From a checkpoint of a small mixture-of-experts model trained on Wikipedia.
Size: 10 layers, width 192, vocabulary 12325, 38.1M parameters.
Experts: 48 experts in each of 9 layers, 128 SwiGLU neurons an expert, a softmax router, a shared expert of 128 neurons.
Below are experts of layer 7 (counted from 0) of a mixture-of-experts language model. Rows are named router (the router's row for the expert), gate (a neuron's input weights, with its number), up (a neuron's input weights, with its number) and show model dimensions 48-95. Each number is 128 + 32 x the weight over its row's rms, rounded and kept within 0 to 255.
Before each expert's rows: "mostly gets" lists some tokens that are sent to it at least half of the time. This comes from a sample of Wikipedia text that the model never trained on.

# expert 47
mostly gets: " Location", "Personal", " Coordinates", " Succeeded", " Preceded", " Website"
router [110 164 169 144 157  94 163  96  93 136 155 120 100 122 181 136 140 137 111 127 139 131 103 129 110 108 110 158 149 147  84  72  48 166 155  44 158 136 150 149 114 144  75  83 158 160 125  95]
gate1 [129 158 133 112 102  86 178  65 139 158 113 167 139 123 147 131 159  99 132 150 193 144 125 111 151 151 161  86 116 195 125 133 114 118 106 130 112 173 158 156 165 112 102 145 109 140 145 178]
up1 [107 131 125  72 144 139 183  80 122 198  92 153 145 183  92 105 105  34 136 131  83  80 136 139 123 162 152  82  44 125  99  51 100 156  97 132 179 149 163 127  89 152 139 123 146 146 134 106]
gate2 [118 151 120 120 135  90 107 121 135 126 127 142 138 146 139 131 136 188  73 132 223 118  70 127 137 157 107 120 103 135 129 145  97 122 150 106 197 108 129 117 162 162 163 139  81 169 113 143]
up2 [108 128 157 137 161 165 141 109 113 132 132 109 140 133 152 133 139 151 133 133  67 112 161 105 131 107 116 198  93  99 149 103 109 158  35 151 138 108 147  77  91 132 108 146 160  77 114  49]
gate3 [172 153 130 122 156 108 119 150 120  13 141  99 106  81 148 173 149 112 122 156  96 125 211 115 117  88 142 106 136 136 128 114 119 141 157 149 204 137 152 153 125 118 159 119 166 141 168 129]
up3 [ 73 136 130 146 181 117 113 145 107 109 131 119 110 166 119 195 177 120 123 157 149 116  89 117 179 132 128 156  91 109 173 144 116  64 170 102 115 109 117  98 122 201 114 160 134 129  93 134]
gate4 [ 88 115 220 109  93 131 152 118  80 113 164 163 101 122 122 121 121  68  99 200 153 118 112 146  53  72 163 108 101 157 122 127 138 112 124 110 159 127 131 156 130 163  39  68 159 144 164 146]
up4 [107 151 140 116 131 135 149 135 142  69 164 125 107 118  87 104 160 164 109 183 103 131 131 169 113 102  74  59 126 161 144 153 180 122 140 188 163 174 173 141  83 156 171 147 166 187 108 101]
gate5 [103  99 119  80 142  82 131 129 116  94 115 128 158 111 113 156 169  82 145 142 163 165  94  81 116 152 134 131 133 115 152  64 186 115 212 126  91 129 174 175 146  87 168 127 147 161 191 153]
up5 [156 115 166  88  86 142 126 183 179 135 185 148  94 116 138 121 134 132 132 127 104 107 123 149 131  86 184 139 138 163 177  80 141 148 117 104  93 113  96 135 152  81 128 161 175 134 144  79]
gate6 [119  95 111  90  88 112 136 184  85 140 118 103 133  74 132 103 100  92  81  96 152 123 153 120 142 125 124 125 168 154 160  54 140 136 132 101 128 123 206 116 142 113 128 160 217 129 155 104]
up6 [123 126 172 134 159 131 198 141 137 134 100 155  64 133 141 167 118 113 142 115 148  97 106 165 148 132  77 120 120 125 134 175 127 165  69 147 120 141 112 143 181 117 141 142  88 149 140  79]
gate7 [ 93 143 175 127 177  45 181 124 173 145 105 110 142 140 153 103 109 121 110 156 129 132 128 125 108 190 128 126 153 136 100  88  77 185 142  13 134 161  37 127 136  71 156  71 127 214 111 152]
up7 [132 135 141 125 151  84 202 116 180 109 145 115 196 120  91 108 155 100  94 193 123 199 121  65 110 122 176 167 127 136 116 149 143 153 140 102  87  90 103 125 114  64 150 106  91 158  73 122]
gate8 [133 115  99  75  77 155 153 144  97  99 109 157 107 132 146 147 129 111 152 194  64 103 148 144 174 105 142 133 180 147 127 188  99 144  95  96  94  95 132  68 173  84 156 156 134 162 117 143]
up8 [181 121 148 162  88 142 118 193 118 134 137 160 130 145 133 120 111 144 108 123 116 101 128 116 126 174  34 107  71 113 153 213 102 129 135 142 130 193 187 132 151 123 151  78 174 115 123 152]
gate9 [172 118 128 100 167 132 130 137  29 148 100 167  73 100 108 143 128 167 167  94  97 186 126 124 129 127 110 118  93 141 155 106 118 169 139 147 109 118 120 191 111 121  64 117 120 129 144 185]
up9 [117 183 176 153 119 148 121 133 151 175 155 127 118  93 134 102 155 119 144  91 120 128 143 122 164 102 151 136 109 130 121 116 153 141  61 161  82  86 152  79 140 164 128 118 159  75 150  74]
gate10 [140 151 129 132 124 144 155 108  42 115  65 109 175 170 111 134 153 116 136 145 116 129 104 143 147 132 124  61 168  72  94 166  93 132  80 159 143 164 162 107 104 113  84  98 135 127 114 134]
up10 [134 101 160  87  86 126 175 119 152 129 125  75 120 142 109  61  66  90  99 154 142 101 124 194 166 147 122 125 175 124 111  98 137 126 116 119 123 141 122 120 142 149 194 106 106 105 134  93]

# expert 25
mostly gets: " Bar", " Mal", " San", " Ak", " El", " Tim"
router [119 154 124 167 131 153 148  80 129 155 150 164 108 143 144 139  72  79 163 141 154  97 142  87 108 105 136 163 126 178  75 154  82 150 153 144  76 196 186 141 101 124  88 106 139 124 125 102]
gate1 [164  79 134 153  90 122 108 103 173 151 134  63 142 169 124 104  87  81 134 174 197 178 113 198 131 153  89 129 171  70 133 120  98 130 133 160 176 123 137 173 184 131 112 158  98 124 111 128]
up1 [ 84 113 147 140 118 121 110 106 137 143 132 121  84 168 113 126 157 143  89 160 187 113 165 107 116 153 147  61 121 145  61 136 145 124 110 140 148 138 106 126  99 192  95 157 103 125 122 134]
gate2 [144 118 135 109  99  76 139  72 156 123 124 155 194 143 120 165  58 161 128 112 125 164 146 122  88 217  61 119 110  92 140  99 164 162 107 136 122 117 136 134  78 123 130 104 137 114 131 115]
up2 [131 150 114 124 190 158 129 108 150  87 166 160  60 123 170 114  71 142 122  97 162 131 151 112 144  87 181  78 131 152 169 168  79 149 142 140  99 120 112  83  95 107  82 142  81 125 158 188]
gate3 [167  74 133 126 120  90  77  46  97 150 103  85 154 117 155 158  85 120 176  83 100 115 127 110  58 159 124 139 143 117 112 121  82 146 151 119 109 109  91 180  93 124 106 126 121 165 121 135]
up3 [134  89 128  74  94 121  78  79 154 157 106 107 153 139 156 163  83  92 147 143 181 134 164  36  93 166 153 128 132 176 116 158 131 122 133 152  93  77 116 142 108 173 101 193 101 156  91 107]
gate4 [168  87 148 104 120 135 158 149 131 119 161 120 169 160 160 125  70 110 131 155  98  50  89 144  75 164 139 131 173 128 122 169 106 171  91  96 106 128 115 142  82 132 100  62 120 150 176 137]
up4 [113 153  57 150  98 137  98 134 125 130 160 134 182 143 129 134 153 102  98 155 108 255 116  84 120 164  92 114 128 143 155  91 103  89 121 136 154  52 151 140 132 118 131 196  99 130 140 152]
gate5 [198 112 149 112 169  72 153  78 187 121 113 134 121 126 128 101 158 157 124 171  91 108 113 113 161 145 117  96 141 152  55 120 103 125 137 126 135  76 171  97 142 123 115 152 174 127  48 153]
up5 [198 179 225 122 125 119 139 116 123 175 138  87 127 121 219 164 129 226 140 135 118 112 100 115 104 128 173  95 109 190  62 144 140  73 103 194 106 144 145 126 143  88 170 125 120  78 141 145]
gate6 [150 171  86 147 198 105 121 103  93 125 112 153 186  82 116  62 122 149 147 155 166 136 168 139 137 179 113 140 154 132  72 140 185  84 143  93 131 105 161 172 114  77 108 107 123 107  96 179]
up6 [121 147 114  76 141 123 140 135 122 119 132 149 110  54 151 143 128 159  97  74 124 153  99  81 149 151  89  78 142 110 131 111 120 158 110 144 108 186 170 111 142 123 125 186 134 153 157 111]
gate7 [150 129 113 186 160  77 161  97 182 179  92  93 139 113  88 160  77 110 178 148  80 179  69 134 155 124 128 128 150 136 107  95 120 169  77 111 132 125 157 112 146 189  94 123 121 178 143  97]
up7 [109 126 169 145  95 102 157  91 164  94  49 200 121 116 116 140 106 213 143 130 132 129 111 165  96 114 127 155 123 121 143 134 149 168  91 135  89 169 137 156  49 158 166 124 157 180 124   0]
gate8 [ 90 126 155 111  84 118 135 144 109 110  85 109 103  98 118  71 136 140 119 119 154 133 103 149 117 133  97 108 144  93 165 114  95 189 142 162 126 106 107 181  84 152 152  98 117 161 131  91]
up8 [ 84  80 122 142 156 122 108 129 127 132 160 191  68  56 118 107  99 125 196 153 153 170 102 126 143 170 182 141 170 129 139 137 161 113 242 137  62  93  90 120 112 111 109 154 104 131 127 114]
gate9 [ 73 121 129 150  83 140 162 136 125  95  84 126  75 134  83 153 193 130  80 136 134 132 137 143 128 142 141 127  63 155 103 147 123  53 187 146 116 130 164 127 110 124  38 146  89 155  69 178]
up9 [ 94 164 158 105 144 157 127 132 140  97  79 116 105 141 143 155 130 108 117 107  73 130 102 130  75  87  90  75 109 151  39 155 138 106  85 148 138 146 100 135 205 118 177 138  62 127  78  90]
gate10 [147  79 104  95 130 148 184 138 182 127 105 113 195 133 136 114 161 142 129 173 121 200  63 149 144 121 207 105  92 157 115 100  93 128  82 128 138  39 211 134 116 105 132  97 147 130 103 176]
up10 [ 82  93 165 183 188 141 140 109 156 101 139 136  69 105 175 152 159  96 145 111  91 111 140 116 165 145 130 136 122 155 103 141 177 123 158  89 127 190  80 118 134 161 189 102 148 193 129  74]

# expert 2
mostly gets: " University", " President", " Minister", " General", " National", " Army"
router [143 116 134 162 125 128 164 111 112 168 179 151 103 139 155 176  69 113 160 132 161 111 144 113  93 151 118 142 171 146 105 137  45 135 165 107 123 131 149 112 123 190  48  96 147 116 116 128]
gate1 [154 140 130 152 107 117 140 167 118 180 107  85 172 102  77 117 110 111 146 132  59 143 108 112 126 137 106  46 169 117 107 141 121 122 170 156 137 144 129 109 153 182 129 100 163 101 161 128]
up1 [ 84 111 152 156 111 186 177 140 125 156  94 183  58 117 157 136 133 113 173 111  85 164 110  84 129 130 152 135 167 138 100 120 160 148 160 118 169 133  67 129 143 224 159  47 159  93 154 109]
gate2 [ 92 131 156 157 121  84 167 133  82 163  89 148 141  92 151 173  87  83 188 170 123 131 137  73 121 142 149 119 162 132 157 209  98 108 102 108 200  38 130 117 123 144  53  87 171 120 128 148]
up2 [200  87 149 174 106 132 110 141 140 109 146  97 128 166 126  92 116 177  85 125 167 131 142 189 161 167 112 124 113 156  89 114 109 155  81 153  87 212 138 148 117  65 124 191 109 185  80 131]
gate3 [168 158 153 133 154 105  99 144 119 125 159  50 185  91 161 139 136 123 103 136 164 120 112 155  94 135 146  77 155 132 138  93  89 136 140 183 123 159 141 139  81 164  95  72 103  99 176 152]
up3 [105 162 152 159 161 161 123 113 113  97 123  92 124 146 153 117 134 140  52 112 128 113 166 148 178 146 158 156 103 144 173 136  85 110  83 192 149  94  96 106 126  90 182 146 102 144 105  88]
gate4 [132 100  86 149 174 106 109 119 133 102 100 122  82  46 138 125  72 128 151 150 167 113 133 182 148 116 156  87 152 137 122 152  77 136 119  39 115 131 106 158 127 165  78 161 126 193 142 136]
up4 [172 151 103 143 145 130 143 121 140 145  57 151 142 147 122 158 149 149 125 130 150 169 140 103 134 137 146 165 210 130  79 158 123 120 147 122 204 120 140 100  76 142  83 115 146  84 158  78]
gate5 [130 126 160 126 156 146 121 135 147 116 183 143 114  75  89 137 115  81 152 104 132 140 158 179 121  95 106 125 127 138 136 216 125  66 124 135 176 141 112 143 103  51  61  96 166 162 113 128]
up5 [ 99 121 151  44 185  99 148 150 102 111 120 120 120  73 123 148 151 109 123 115 146  73 129 146 102 174 106 101  96 116 135  95 144  95  79 139 100 145 172 142 115 169 146  55  78  41  79 119]
gate6 [119 107  66 162 130 116 115 115 164  66 137 130 214 161 114 181 103 177 103 127 120  99 175 143 173 128  96 107 110 111 142  86  50 108  75 142  97 177 119 149 148 107 123 167 126  89 195  52]
up6 [159 135 166 122 113 103  71 122 111 127 148 166 142 157 154  80 135 150 164 168 143 125 131 161 123 102 142 147 154 167 122 156  94 129 133 149 142  93 128 156 121 169 138  78  69 130 128 175]
gate7 [ 94 148 195 150  83 115 156 110 103 132 122  79 185 138 151 125 110  91 149 212 109 132 144 136 106 135 157 105 107 101 135 145 118 134 158  73 150 152 105 137 119 183 151 108  91 142 114 161]
up7 [124  48 143 161  92 143 115 170 154  78 116  90 118 133 111 116 128 135  93 108 120 149  78  78  98 104 128 148 111 149 166 127 132  58 108 146 129 150 116 126 162 154 153 101 134 197  68 130]
gate8 [122 138  67 153 132 168 133 119 133 154 150  90 156 161 149  96 126 139 117 145 124 176 142 137 110  85 161 162 154 171 143 100 162 163 149 135  76 168 146 181  81 126 136 151 112 112 167 126]
up8 [151 159 130  97 123  84  35 130 170  99 117 115 137 109 123  89  66 110 117 147  83 141  79  55 191 114 129  96 114 131 101  90 166 108 168 171 109 106 129 196 166 117  39 175 123 157 111 118]
gate9 [ 81 118  87 167 136  74 106 120  83  97 189 112 122 206 115 134  74  72 146 214 109  75 117  73 154 129 164 142 147 140  57 134  86 118 136  91 146 149 115 130 111 107 129 162 123 110 102 120]
up9 [124 131 120 122  44 228 123 134 166 141 102  93 101 126 143 149 120 116 125  81 140 176 126 131 153 139 172 161 120 115 154 108 149 141 104 110 104 144 146  90  51 162 105  92 176 107 158 150]
gate10 [ 90  56 125  90 126 144 126 173  98 176 111  62 121 151 145 130  40 151 144 155 133  87 119  71 112 177 108 104 135 115 132 124 115 103 148 131 127 101 131 143 111 159 150  72 144 120 124 135]
up10 [161  76  85 154  92 183  91 132  64 170 128  90 151 101 154 144 142 198  86 147  88 159 157 177 134 116 134  95 105 109  88  96  98 149 165 156 166  83 134 150 153 147 138  98 130 140 126  85]